Experts of a small language model: a sigmoid router.
Below are experts of layer 5 (counted from 0) of a mixture-of-experts language model. Rows are named router (the router's row for the expert), gate (a neuron's input weights, with its number), up (a neuron's input weights, with its number), down (a neuron's output weights, with its number) and show model dimensions 112-223. Each number is 128 + 24 x the weight over its row's rms, rounded and kept within 0 to 255.
Before each expert's rows: "raises" lists some tokens whose logits its average output raises strongly, later layers aside; "gets" lists some tokens that make up at least twice as much of what it gets as of all text. This comes from a sample of Wikipedia text that the model never trained on. Tokens count by the router's weight.

# expert 3
raises: "ato", "it", "isc", "art", "oc", "ont"
gets: " ", " 1", " 5", " 3", " 0", " 4"
router [134 132 124 147 135 128 151 116 101 146 115  87 170 128 163 115  87 117 111 116 182 127 164 125  84 137 132 142 142 136 146 139 117 103 146 149 137 125 127  83  79 114 111 158 141 142 120 156 138 140 101 164  57 104 127 152 106 138 122 133 111 135 124 136 128 136 136  94 178 139 131 123 105  86 140 134 141 121  86  94 142 105 118 106 141 101 115 138  59 153 128  90 106 148 158 139 101 143  89 137 136 128 115 155 109 127 112 127 130 153 148 122]
gate3 [124 176 119 131  99  60 125 125 142 115 141 132 143  94 146 118 116 124 110 144 113 110 116 137 141 181  97 133  72 116 151  87  93 117 135 139  94 130 130 141 134 167 113 168 115 111  99 115  89 130  96 163 112 151 132  86 117 120 122 180 187 107 130 114 145 123 104 117 106 170 127 128 107 100 139 143 113 114  94 167 149 130 111 127 149 106  99 156  88 162 153 113 134 129 103 133 150 137 117 165 100  92 128 142 119 149 114 138 191  78 175 121]
up3 [151 123 141 146 132 162 129 116 137 111 131 146 127 101 153 105 106 121 132 156 145 171 194 128 193 126  97 111  93 103 123 101 124 164 130 129 129 144 128 114 149  85 171 109 122 199 149 131 132 161 106 118 107 154 158 129 133 136 170 135 153 130 136 128 117 130 130 170 130 134 142 152 143  98 157 141 157 159  86 104 149  83 138 162 134 121  91 108 109 150 195 147 181 120 108 159 122 152 126 105 176 142 117 128 127 101 119 158 112 122 166 120]
down3 [154 111 112 118 156 111 111  94 109 154 122 135 143 163 107  95 149 115 163 137  97 129 138 132 162 106 159 125 107 124 132 151 145 101 121 156 139 136 148 116  90 108 134 143 159 137 103 132  95 149 139 143 132 123  95 110 182 126 131 139  53 108 131  86 115 127 119 129 129 138 110 111 178 114 126 153 113 111 118 169 134 133 118 104 124 114 102 135  95 146 177 102 174  88 113 144 170 129 139 118 133 157 147 112 162 147 143 129 135 134 102 162]
gate4 [154 124 132 129 132 134 165 108 160 147 153 154 132 125 105 136 152 117 153 148 103 134 143 195 118 111 138 151  91 119 159  87 135 145 137 163 122 154 154 108 143 162 153  89 110 135 137 114 139 111 147 123 137  96 119 173 154 166 131 118 140  88 164 117 109 132 127 129 132 113 142 113 180 142 161 122 136 101 121 118 116 151 152 106 136 163 128 132 133  98  92 112 115 174 179 145 111  61 140 107 117  90 125 130 116 140 107 148 140 136 159 138]
up4 [136 147 148 149 125 100 139 129  90  81 131 123 132  87 119 129 133 139  88 126 134 109 125 125 106 112 145 102 128 127 122 126 125  96 123 140 140 133 159 124 146 147 130  97  84 127 145 138 130 173 119  98 108 143 146 165 116 126 129 138 135 134 104 120 103 118 116 159  87 129 102 124 133  97 127 146 105 118 131 149 111 129 131 139 122 169  94 133  98 151 147  50 139 133 160 120 118 168 139 117  83 142 138 101 107 118 113 141 129 104 126  96]
down4 [139 137 119 122 125 144 126 132 183  62 145 128 140 121 169 167 117 119 128 165 141 119 151 120 159 167 163 107  72 145 152 107 116 111 139 143 141  95 126 130 126 167 124 123 106  94 109  76 124 121 118 125 130 145 140  90 150 165 106 142 108 152 152 111 140 120 130 111 144 160 152 138 103 121 116 109 165 161  97 121  90 120 156 124 113  86 117  94  97 128 134 134 108 115 144 111 140 106 156  95 109 104 138 141 134  88 181 104 174  91 158 133]
gate5 [148 106 147 116 122 107 141 170 122 127 135 127 160 135 129 107  69 150 134 134 128  78 138 128 101 154 140 148 133 150 152 101 177 134 150 150 106  83 118 120 141 139 101 149 157 110 144 109  96 148 122 123  71 135  90 121 105 136 127 138 126 136 140 157 128  88 124 126 167 149 113 167 117 132 102 139 131 131 106 179 150 138 141  90 152 122 180 140 143 134 106 151 127 136 164 166  90 156  95 126 106 105  91 131 133 128 145 151 131 159 126 134]
up5 [145 144 119 110 171 119 139 146 122  82 102 137 142 176 122 133 143 136 130 109 114 131 121 128 121 117 121 116 168 115 130 112 116 121 123 107 143  93 158 131  86 155 154 202 143 152 141  97 110 133 125  88 132 121 153  88 117 117 133 115 112 125  53 129 101 135 143 144 168 150 117 147  77 167 123 122 160 106 120  87 113 127 118 127 131 134 150 144 148 143 149 175 137 111 104 152  93 154 119 150 181 151 180 160 122 107 132  87 120 161 113 113]
down5 [101 141 128 126 110  95 149  96 112 118 181 128 132 178 179 117 118 140 121 108 187 164  76 132 179 126 131 137 132 115  95  84 121 166 122 130 109 140 130 110 131 119  86 119 102 137 117 134 125 126 140 128  94 172 151 125 127 139 138 119 169 100 100 120 109 129  92 152  71 163 122 126 135 125 123 134 154 166  90 121 174 115  86 156 156 106 112 135  97 130 118 146 116 132 151 115 108 119 160 137 114 121 138 148 120 168 117  80  81 146  71 149]
gate6 [138 135 132 137 153 129 101 133 127 147 122 146 149  85 148 109 129 149 103 128 152 117 132 156 112 138 133 116 158 129 131  94 128  70 124 122 171 113 139  80 126 142 139 144 124 104 106 149 123 118 135 137 140 140 116 172 112 159 133 113 135 128 104 138 111  97 115 116 137 173 144  85 118  88 129 151 124 130 153  78 121 153 106 187 169 148 119 166 157 180 148 140 128 110 117 155  68 150 147 169 162 146 123 111 125 113 100 137 147 127  91 124]
up6 [170 123 115 150 138 178 144 121 127 161 148 141 146 128 128  91 139 130  81 115 105 163 130 109 100 108 126 115 133 148 107 138 120 133  73  72 107 124 107 113 119 122 116  73 158 166 132 148 149 151 120 154 142 170  97 129 109  82 148  97 161 161 126 177 128 134  96 120 146 186 106 115 133 151 161 151  85 135 146 118 165 126 135 129 106  95 110 159 106 139 143 125 141 155 175 150 146 120 133 145 133 145 104 113 168 130 148 125 144 157 105 148]
down6 [132  98 142 105 103 154 111 116 148 182 165 121 117 125 170 154 122 192 132 147 121 125 148 181 117 150 116 120 109 140 124 113 130 147 138 152 153  95 111 113 155 178  99 159 144 144 112 110 124 111 142  81  96  79 135 119 152 142 106 131 110 162  98 131 111  97 119 112 119  69 133 114 132 140 157 128 118 166 130 135 105 138 132 169 156 132 119 157 133 155 119 121 161 163 190 176 137 140 146 156 131 103 106 144 156  83 127 118  98 157 137 119]

# expert 0
raises: "-in", "-H", "ual", "-M"
gets: " and", ",", " as", " is", "s,", "in"
router [126 179 164 115 106 105 129 143 115 138 108 134 132 129 120 101 169  94 175  87 124 136 178 160 116  95 151 156 133  94 142 142 136 130 128 153 128 126 124 107 115 137  92  90 128 117 145 119 139 149  79 124 132 165 156 104 104 135 132 111 163 115  94 114 137 131 156 114 109 119  83 128 125 161  97 111 138 149 109 115 139 144 112 122 151 122 111 161 145  75 141 149 137 140 137 110  98 160 123 111 133 124 153 146 123 117 115 154 130 158 107 188]
gate0 [157 124 108 113 108 143 127 128 145 121 113 132 134 108 127 124 134  93 136 116 134 122 134 123 132 133 119 106 146  87 105 138 112 108 139 137 165 163 160 185 136  60 115 103 118 115 120 180 122 114 102  92 118 191 142 120 106 122 112 109 124 131 119 161 131 112 127 140 166 135 116 106 124  87  94 175 159 124  97 105 132  96 119 155 140 129  99  94 155 135 128 120 136 128 160 117 145 157 137 103 102 139 133 139 137 113 100 157 185 167 148 110]
up0 [132  85 151 145 127 123 124 151 143 125 142 156 104 101 143 117 110  93  83  76 139 151  80 107 117 127 156 135 159 161 115 138 129 120  69 144 103 132 124 152 131 133 172 124 109 103 184 143 122 108  90 119 150 136 124 108  83 109  97  92 107 142  81  97  98 130 126 111 140 127 155 120 133 155  80 142 166 115 140  97 105 141 149  90 142 119 143 144 134 118 104  81 136  95  89 131 142 126  89 154 144 143 116 122 101 136 134 124 104 136 140  97]
down0 [111 108 129 134 106 120 125 114  96 179 123 122 150 107 133 132 141 108 128 109 146 107  90 145 150 124 151 136 130 158  95 151 138 114 138  88 109 157  93  95 145 138 121 119 116 165 144 129 147  95 135 104  52 139 118 153 110 111 144 131 126 120 155 115 101 123 138 103  94 152 190 141 158 126  67 154  84 131 190 157 106 146 100 131 108 141 188 149 105 159 112 104  81 126  87 152 116 144 122 116 187 149 141 105 129 159 107 141 139 131  89 166]
gate1 [130 157 152 173  91 157 104 150 121 125 140 103 148 155 120 138 139 148 146 102 148 131  91 137 168 112  99 156 126 133  95 119 109 162 108 112 151 131 132 108 135 149 119 150 105 127 115 124 138 118  70 115 162  80 162  94 131 115 145 108 162 162  96 123 116  77 168 136 121  72 104 130 130 134 144 149 147 132  74 113 138 155  97 120 137 130 133 101 118 118 128 140 123 103  83 129 114 167 185 139 101  93  99 136 156 157 131 139 106 129 156 175]
up1 [ 84 120  93 203  94 141 120 134 115 116 117 143 152 105 129 120 149 113 106 128 131 136 126 118 137 116 131 134 120 108 174 157 151 139 125 101 156  87 128 136 143 136 113 132 171 139 130 152 138 111 147 100  57 145  86 128 137 150 127 130 156 133 156 135 142 131 105  91  98 131 105 103 109 165 129 124 107 130 166 119 159 136 147 148 121 133 145 155 104 134 118 137 134 138 141  87 101 108 124 107 147 125 118 134 163 135 139 110 139 184  95 126]
down1 [149 151 173 183 139  91 111 117 120 127 144 100  94 146 122 117 104 185 132 159 132 174 163 108 128 120 163 123 129 143 181 107 172 134 132 123 147  67 115 113 131 103 111 114  85 125 135 107 130 112 139 140 154 147 111 116 117  81 127 118 108 177 126 143 113  92 131 161 110 111 126  97 126 120 197 128 168 147 137 137 144 151 133 143  88 166  94  99 126  99 157 161 148  93 116 153 166 138 145 133 149 119 132 118 127 102 101 177 136  99  98 116]
gate2 [131 160 150  90  92 127 110  73 115 116 117 178 119 163 110 115 140 150 140 129 141  77 132 123  83 122 132 133 173 127 118 135 152 128 132 122 153 138 118 129 115 107  81 125 129 103 162  65 177 147 111 116 123 115 125 131 166  94 137 121 127 128 133 150 106 164 123 112 135 127 110 105  93  88 131 121 134 138  93 114 121 139 178 122 162 114  85 113  86 152 115 114  90 150 115 125 164  90 146 175 119 149 131 123 139 112 135 128 114 148 107 124]
up2 [169 112 126 143 132 110 166 115 118 169 173 116 132 164 128 165 138 127 139 103 131 117 178 107 110 134 152 152 135 137 135 150 149 124 100 151  98 174 133 134 167 108 109 130 110 127 100 119 159  78 122  84 136 168 131 121 153 108 129 137 148 120 104 135 113 154 159 156  87 127 158 121 171 161  91 131 133  95 166 121 136 153 160  68 161 141 116  99 147 127 165 136 161 137 158 141 141 113 103 164 136 155 134 109 107 113 137 171 115 132 124  83]
down2 [127 114  78 160 118 152  97  91 151 135  85  97 144 153 105 123 146 133 147 163 132 127 121 122 139 110 136 128 105 138 131 115 120 131 151 109 147 129 145 174 167 115 150 151  98 128 128 121  99  84 140 127 152 120 138 128  96 151 127 162 148 112 142 106 144 148 112 146 112 155 104 155 160 113 122 144 152 140 157 113 118 154  64 114 173 132  93 160 184 123 125 124 133 114 120 118 126 145 121 145 147 129 119  79  98 144 135 124 146 148 130 142]
gate3 [103 126 121  94 110 159 128 140 173  91 134 146 160 102 134 128 133 135  94 121 135 118 177 152 136  51 112 145 148 140 119 142 135 112 171 125 159 118 163 119 110 138 152 128 119 147 146 110 161  86 141 100  90 117 136 116 139 121  93 157 106 121 104 143 105 137 133  85  84  93 152 161  78 126 134 131 102 109 122 120 144 166 144 139 138 101 135 104 126  72  90 140 124 156 147 124 143 169 103 102  99 125 138 153 152  97 112 143 135 123 121 143]
up3 [120 146 145  78 157 110 115  83  63 109 147 141 109 150 112 140 141 121 135 134 159 124 101  99 124 179 128 135 142  99 108 136 150 147 119  98 117 140  96 123 148 139 136 155  96 102 120 123 129 142 120 107 155 138 124 135 134 140 163 135 121 126 123 147 176 156 108 140 138 129 153 173 143 128 120 137 155 154  83 162 112 123 104 140  83 173 104 117 121 150 118 102 128 143 136 115 187  86 110 156 123 116 132 121 105 124 132 151 171 115  90 133]
down3 [167 116 177 119 106 127  98 120  88 137 124 113 118 141 132 142 102 131 122 111 151 135  91 137 108 188 139 123 131  62 174 168  71 149 136 118  95 103  91 152 119 151 133 109 128 137 119 166 134 152 111 131 160 140 147 148 145 124 138 108 149  93 113 163 145 101 157 139 145 141 137 128 155  86 101 111 128 139 109 120 133 136 121 146 186 145 106 136 127 153 108 119 119 118 142 100 130 129 117 146 156  98 136 116 112 150 108 158 126 100  75 127]

# expert 14
raises: " 2023,", " 2022,", " 196", " 195", " 192", " 2009,"
gets: "-", ".", ":", "s.", ";", " May"
router [112 148 141 165 116  95 118 156 120 150 142 159 161 123 125  94 172 119 115 114 171 115 104 118 148 135 150 132 127 107 120 131 118 120 141 145 125 125 111 127 101 156 145 114 126 152  88 116 160 123 112 124 136 176 125 150 137 136 167 134  85 102 141  84 151 151 136 164 138 160 109 152 134 129 111 120 156 190 133 111 146 115 104 101 126 106 142 116 122 113  58 131 118 110 120 121 129 145  97 150 123 110 100 147 122 116 132 160 125  91 121 122]
gate0 [137 158 143 132 137 159 136  96  98 114 141 171 147 136  95 126 140  86 145 124 135 107  96 141  96 161  94 137 133 120 120  94 107 108 137 118 116 146 128 125 145 152 148  89 147 157 186 205 132  89 113 177 138 123 128 143 148 122 147 107 117  98 103 145 150 122  99 122 110 115 124 154 160 105 140 123 145  75 130 140  92  87 134 126 122  90 138 138 106 152 123  92 142 106 101 127 107 124  98 154 102 106 128 171 147 152 137 152 125 132  83 138]
up0 [151 141 114 141 137 113 118  83 160 114 141 152 189 125 111 144 113  81 110  88 161 136 108 141 128 151 119  94 122 113  90 119 122 148 143 121 152 118 147 123 167 120 183 164 127 107 122 114 119 129 139 113 126 134 137 118 110 170 148 148 146 114 172 165 119 140  87 165 142 116 121 119 140  84 168  78 101 148 145 124 157 100 165 137 110 170 112  52 124 129 158 138 143 162 102  82 143  85 102 174 127 143 106 152 163 153 152 131 113  96 125 118]
down0 [107 129  99 143 148 125 133 156 156 108 140 142 117 157 105 206 181 166 119 118 145 129 149  70 150 109 145 108  86 137 121  85 149 131 135 127 148 125 155 137 134 133 121 125  98  87 105 117 110 116 114 129 102 143 135 122 140 110 138 116 101  96 104 114 145 146 123 145 153 100 152  86 184 109  87 116 113 125 151 158 121 180 108 142 118 136  87 123 100 145 119 144 114 126 143 124 176 137  95 165 149 162  88 172 139 107 117 119 106  94 113 169]
gate1 [114 151 106 112 138 127 106 165 149 128 117 129 106 107 101 133 142 104 137 155 117 129 130  95 138 151 100 143  75  86 123 123 184 137 139 112 126 146 102 114  83 133  97 134 132 133 126  85 132 131 127 117 166 182 113 104 140 142 106  70 154 133 124 116 134 122 145 145 140  73 103 129 115 158 105 116 158 106 140 136 120 150 187 130 146 127  91 121 138  82 128 110 139 101 102 134 105 125 125 106 119  77 128 148 138 123  97 170 117  85 135  78]
up1 [ 88 138 141 112 112 132 115 139 113 113 124 124 151 103 124 159 138 124 141 106 144 149 132 111 120  97 122 130  86 132 108 172 163 162 127 166 154 148  80 137  94 141 106 112 160 110  99 174 175 128 146 100 153 155  94 144 103 142  69  91 141 113 137 155 131 134 167 110 131 139 141 122 129 130  98 106 109 110 106  93 142 126 159 139 113 148 159 130 121 177 163 149 121 145 117 157 155 139 124 127 155 139 140 104 153 102 136  70 115  79  93 172]
down1 [148 140  98 162 120 146 140 143 115 129 172 150 146 137 111 141 115 118 141  80 110 107 109 126 114 115 106  90 133 128 134  92 104 135 129  74 132 142 126 147 113 175 103 124 164 107 109 149  93 141 135 166  93 169 116 128 143 113  85 147 125 102 145 135 151 142 119 167 146 114 142 106 107 152 136 155 130  85 112 122 105 143 120 119 113 106 160 156  78 134 125 113 147 165 132 105 120 182 106 176 149 135 125 156 152 125  86 103 167 155 115 158]
gate2 [122 183 115 114 159 142 170 117  98 118 111 137 144 120 182 139 185 108 114 138 106 106 121 132 114 174 152  88 141  95 111 130 113 110 128 112 117 114 100 143 158 122 147  97 127 106 103 115 136 177 101 144 128  97 117 150 139 141 141 115  97 120  96 127 139 163 175  94  85  80 107 186 113 152 114 119 155 130 115  82  99  89 119 116 168 112 135 145 158 133 111 127  97 166 123 127 108 119 122 109  98  82 149 120 137 129  98  61  75 106 139 120]
up2 [ 89 118  94 139 107 119 163 164 125 145 159 121 132 156  77  92  95 151 152 125 107  91 116 103 150 116 122 134 117 181 135 159 140 135 130 106  96 116 118 127 137  91 107 134  86 124 157 119 145  86 132  93 141 152 153 179 146 131 124 126  81 142  97 123 154 118 140 140 132 130 132 142 121 120 117 136 114 177 134 108 143 119 136 124 107 144 164 131 126 149 133 150  99 122 105 144 126 109  95 115 118 124 134 154 130 133 139  85 100 175  95 148]
down2 [139  75 148 142 134  82 111 167  86 113 124 131 113 146 158 132 128 151 141 128 110 143 101 108 115 120 111 106 172 141 134 133  93 133 120 121 135 134 117 137 137 120 131 142 190 164 110  95 128 183 131 105 180 121 176 166  61 162 104 121 156 163 128 109 122 120 105 120 101 150 109 155  62 177 109 156 127  78 135 134 104 124 133 169 133 145 125 166 151 125 113  91 126 121 110 122 147 151 107 174 118  74 126 110 140 136 162 116 119 169  81  78]
gate3 [130 105 123 120 162  89 139 173 119 169 152 138 107 105 144 160 132 113 118 122 121 120 148 148 103 137  73 102 127 106 165 126 125  93 124  89  85 142 146  95 167 139 125 128 136 159 122 106  93 153 105 123 147 119 175 122 145 138 175 126 151 114 129 115 141 145 124 101 175  90  88 154  66 132 143  98 114 108 137 112 136 105 125 149 113 113 118 137 151 128 109 131 132  99 127  88 154 137 126 127 123 111  99 183 111 168 127  89 179 118 127 123]
up3 [ 98 168 134 143 120 152 111 125 119 103 119 115 157 141 131 174 118 114  95 102 131 102 138 109 107 164 145 131 119 145 100 142 148 123 165 124 146 102 125 114 108 132 103 128 132 132  98 154 148 148  78 139  75 133 111  91 144 119 141 163 112 144 125 106 125 127  97 158 166 125  95 152  96 137 144 128 102 136 134 154 106  97  89 121 101  96 167 114 120 120 141 119 112 158 132 126 126 166 121 144 149 187 151 107 118 146 114 114 113 139 144 123]
down3 [123 113 162 118  97 101 151 141 116 153 113 153 117 121 143 121 162 162 148 102 104  95 118 139 175 142 126 115 134 111 149 132 151 133 125 117 129 118 133  95 161 110 119 119  71 171 160 154 117 166 119 108 133 129 174 150 115 114 126 104 138 189 158 149 107 106 144 100 104 116 126 153 108 118  89  65 142 123  89 121 130 124 100 120 119 114 131 109 140 112 117 140 147 136 108 110 101 138 128 102 136 125 150 113 141 180 152  97 175  91  76 122]

# expert 10
raises: " 2017,", " 2014,", " 2013,", " 2012,", " 2015,", "tern"
gets: " of", "\n", " in", " to", "|", " by"
router [161 151 165 178 101 141  82 111 148 157  81 149 144 104 119 118 112  96 105 121 143 141 174 127 193 129 119 139 165 150 145 130  97 126 155 119  78 130 114 112 112 146 135  96 135 142 141 121 151 134  94 159  78 160 137 126  81 126 117 127 123 197 105  97 142  93 155 165 140 145 147 111 123 129 116 133 133 144 102  79 144 129 137 110 148 119 149 165 118 152 142  78 136 136 142 110  97 137 141  90 109 128 115 178 122 125 149 181 140 127 130 123]
gate3 [170 146 152 172 137 136 124 134  89 129 121 126 115 106 136 144 130 121 129 140 123 123 127 165 144 106 160  91 154 177 144  94 143 107 126 104 128 141 132 139 113 116  86 120 153 138 115 151 141 107 164 119 137  92 159 127  95 111 131 148 103 136 129 128 112 131 121 121  91 121  97 140  90 119  90 123 140 132 112  83 117 136 131 185 121 121 166 133 118 165 102 116  73 103 139  98 132 163 122  88 143 132 115 138 143 114 132 129 160 111 160 132]
up3 [103 119 117  77 143  82 140 135 154 109 125 101 120 138 108 109  91 114  94 146 102 130 122 139  89 140 128 120 148 143 104 132 121 157 158 140 160 151 139 139 103 109 150 198  60  90 167 120  65 113 132 128 165 147 153 150 130  93 120 167 123 144 146 131 122 108 159 196 153 117 118 163 128  92 129 110 139 134 149 118 108  92 117 136 106 165 133  98 132 127 162  87 137 132 137 114 151 136 133 147 127 147 101 139 112 112 123 142 117 140 144 142]
down3 [142 166 123  81 131 135 168 130 105 129 143 113 135 160 169  93 102  89 128 110 103 154 121 130 161 112 134  96 156 129 153 148 153  96 129 168 104  89 155  89 138 142 180 166 115 134 124 117  67 119 106 102 102 127 163 142 155 140 122 112 169 134  81 106 142 111 136 145 124 113 135 119 127 152 132  93 109 165 134 158 123 143 151 121 154 121 117 154 105 128 123  87 122 110 137 139 133 140  94 125 129 126 139 122 119 109 113 134  90 155  94 103]
gate4 [139 101 138 153 122 150 124 174 125  93 162 168 113 169  69 102 188 127  92 109 136 152 188 134 119 132  99 136  94 127  86 124 118 109 104 103 126 162 105 138 112 137 131 132 137 109  86 137 135 161 121 164 195 136 122 137  76 157 123 170 128  82 115 112 103 121  95 129 114  94 119 134 113  80 112 145 115 169 182 165 137 103 161 136 122  88 107 120  89 121 141  98  74 137 155 111 143 173 129 114 110 146 133 147 139 165 156 138 129 151 113 101]
up4 [151 116  99 182  69 102 120  97 111 133 120 126 153 119 137  67 111 149 125 129 151 122 205 111 142  82 122 123 135  77 153  90 121 100 134 152 159  92 143 133  72 198  94 116 100 154 130 114  99 124 125 153 102  96  98 151  98 131 136  99 138 122 136  75 132 165 133  69 121 138 134 166 121 106 144 134 109 128 124 130 109 137 103 143 103  95 116 125  95 111 178 112 125 125 149 153 117 163 119 123 132 114  98 135  89 144 113 116 118 194 143 113]
down4 [138 169  92 163 116 137 109 119 118 106 124 132 157 148 127 133 106 112  85 134 170 140 135  95 108 156 114 131  98 114 125 134 131 118 132 110 135 132 165 161 105 110 129 147 157 105 132 102 124 141 164 150 133 136  70 140 152 129  89 158  90 170 129 164  97 166 135 135  77 144 146 120 116 148 109 121 119 183 159 137 139  81 122 165 108 137 124 112 112  98 105 132 149 186 110 108  86 171 146 118 129 159 101 164  77 145 149 112 139 124 133  97]
gate5 [137 112 175 162 138  77 100 140 146 157 124 138 161 161 144 133 104 185 109 107 120 148 134 110 105 148 176 113 128 123 148 138  83 106 142 127  79 144 112 109 128 122 138 149 139 129 132 110 113 127 117 171 123 133 156 132  89 119 129 123 138 177 145 118 157 104 116 131 132 157 142 158 121 110 136 138 131  85 136  96 137 114 128 123  99 139 166 144 179 148 140  91 145 151 142 120 128 143 119  74 157 123 159 119  99 147 152 155  94 122  97 111]
up5 [100 125 125 103 149 107 145 131 164 180 132 177 104 112 142 119 108 117 108 106 121  99 109 138 103 118 135 109  89 131  66 125 185 120 129 154 138 126 148 118 176  85 110 150  95 117 185  92 130 117 125 167 150 112 105 113 163 120 145 121 109 114 164 129 125 180  88 155 131 112 148 127  97 100 125 102 104 124 132 143 149 121 146 106 170 112 119 138 103 116 130 144 167 158 163  68 128 125 110  83 128 118 110 111 103 133 116 109 115 113 106 129]
down5 [124 121 154 120 114 122 122 133  94 111 138  93 160 168 124 151 132 172 140 149 166 153 118 107  99 107 137 105 164 103 168 122 106 131 103 122 112 137 110 129 136 122 168 123 142 150  71 128 168 120 126 118 119 147 148 154  84 111 143 160 154 146 142 149 126 113 126 145 120 167 119  99 132 143 164 147 136 113 163  75 123 120 152 166  79 173 144 114 148 139 115 119  81 145 119 156 114 143  87 132 127 120 117  99 104 130 124 131 134 118 142  97]
gate6 [180 131 121 140 122 124 105  99 157 108 170 102  98  91 131 154 110 137  98 158 110 172 121 182 174 139 143 138 131 132 108 134 149 109 125 101 151 137 114 116 163 162 122 146 154 105 157 154 169 161  98 134 129 154 115  99 168  93 111 108 107 139 112 123 163 106 120 142 142 175 109 109 171 110 125 142  60 178 123  96 135  87 116 138 103 151 153 132 154 130 133  94 162 142  93 134 190 118 166 154 117 144 108 135 123 164 142 121 164 142 106 168]
up6 [154 126 130 152 158 105 126  51 173 144 132 131 122 108 131 104 126  80 146  80 112  74 145 100 148 114 110  87 151 152  84 134 147 151 104  91 116 121 127 116 115  89 119 104 104 126 137 135 142 132 123 124 158 132 132 182 145 127 145 134 161 116 176 125 147 144 139 143 116 120 144 118 112 111  91 114 131 141 143 133  81 116 111 150 154 129 148 132 115 140 113 165 124  96 117 118 161 156 111 106 126 108 167 150 132 124  94 116 104 127  94 134]
down6 [114 147 146 143 116 132  98 107 163 148  98 115 149 135 115 109  99 175 127 148 148 113 151  84 114 137  98 110 143 157 134 151 104 112 146  48  94 107  94 131 130  83 102  93 124 147 164 109 154 124 116 151 126 134 128  88 119 128 122 171  90 120 113 124 122 132 138 131 128 148 120 173 139  89 115 160 158 108 137  90 108 116 122 120 118  65 158 138 133 128 124 162 152 119 149 141 147 140 151 121 155  95 117 127 184 102 136  99 141 119 120 127]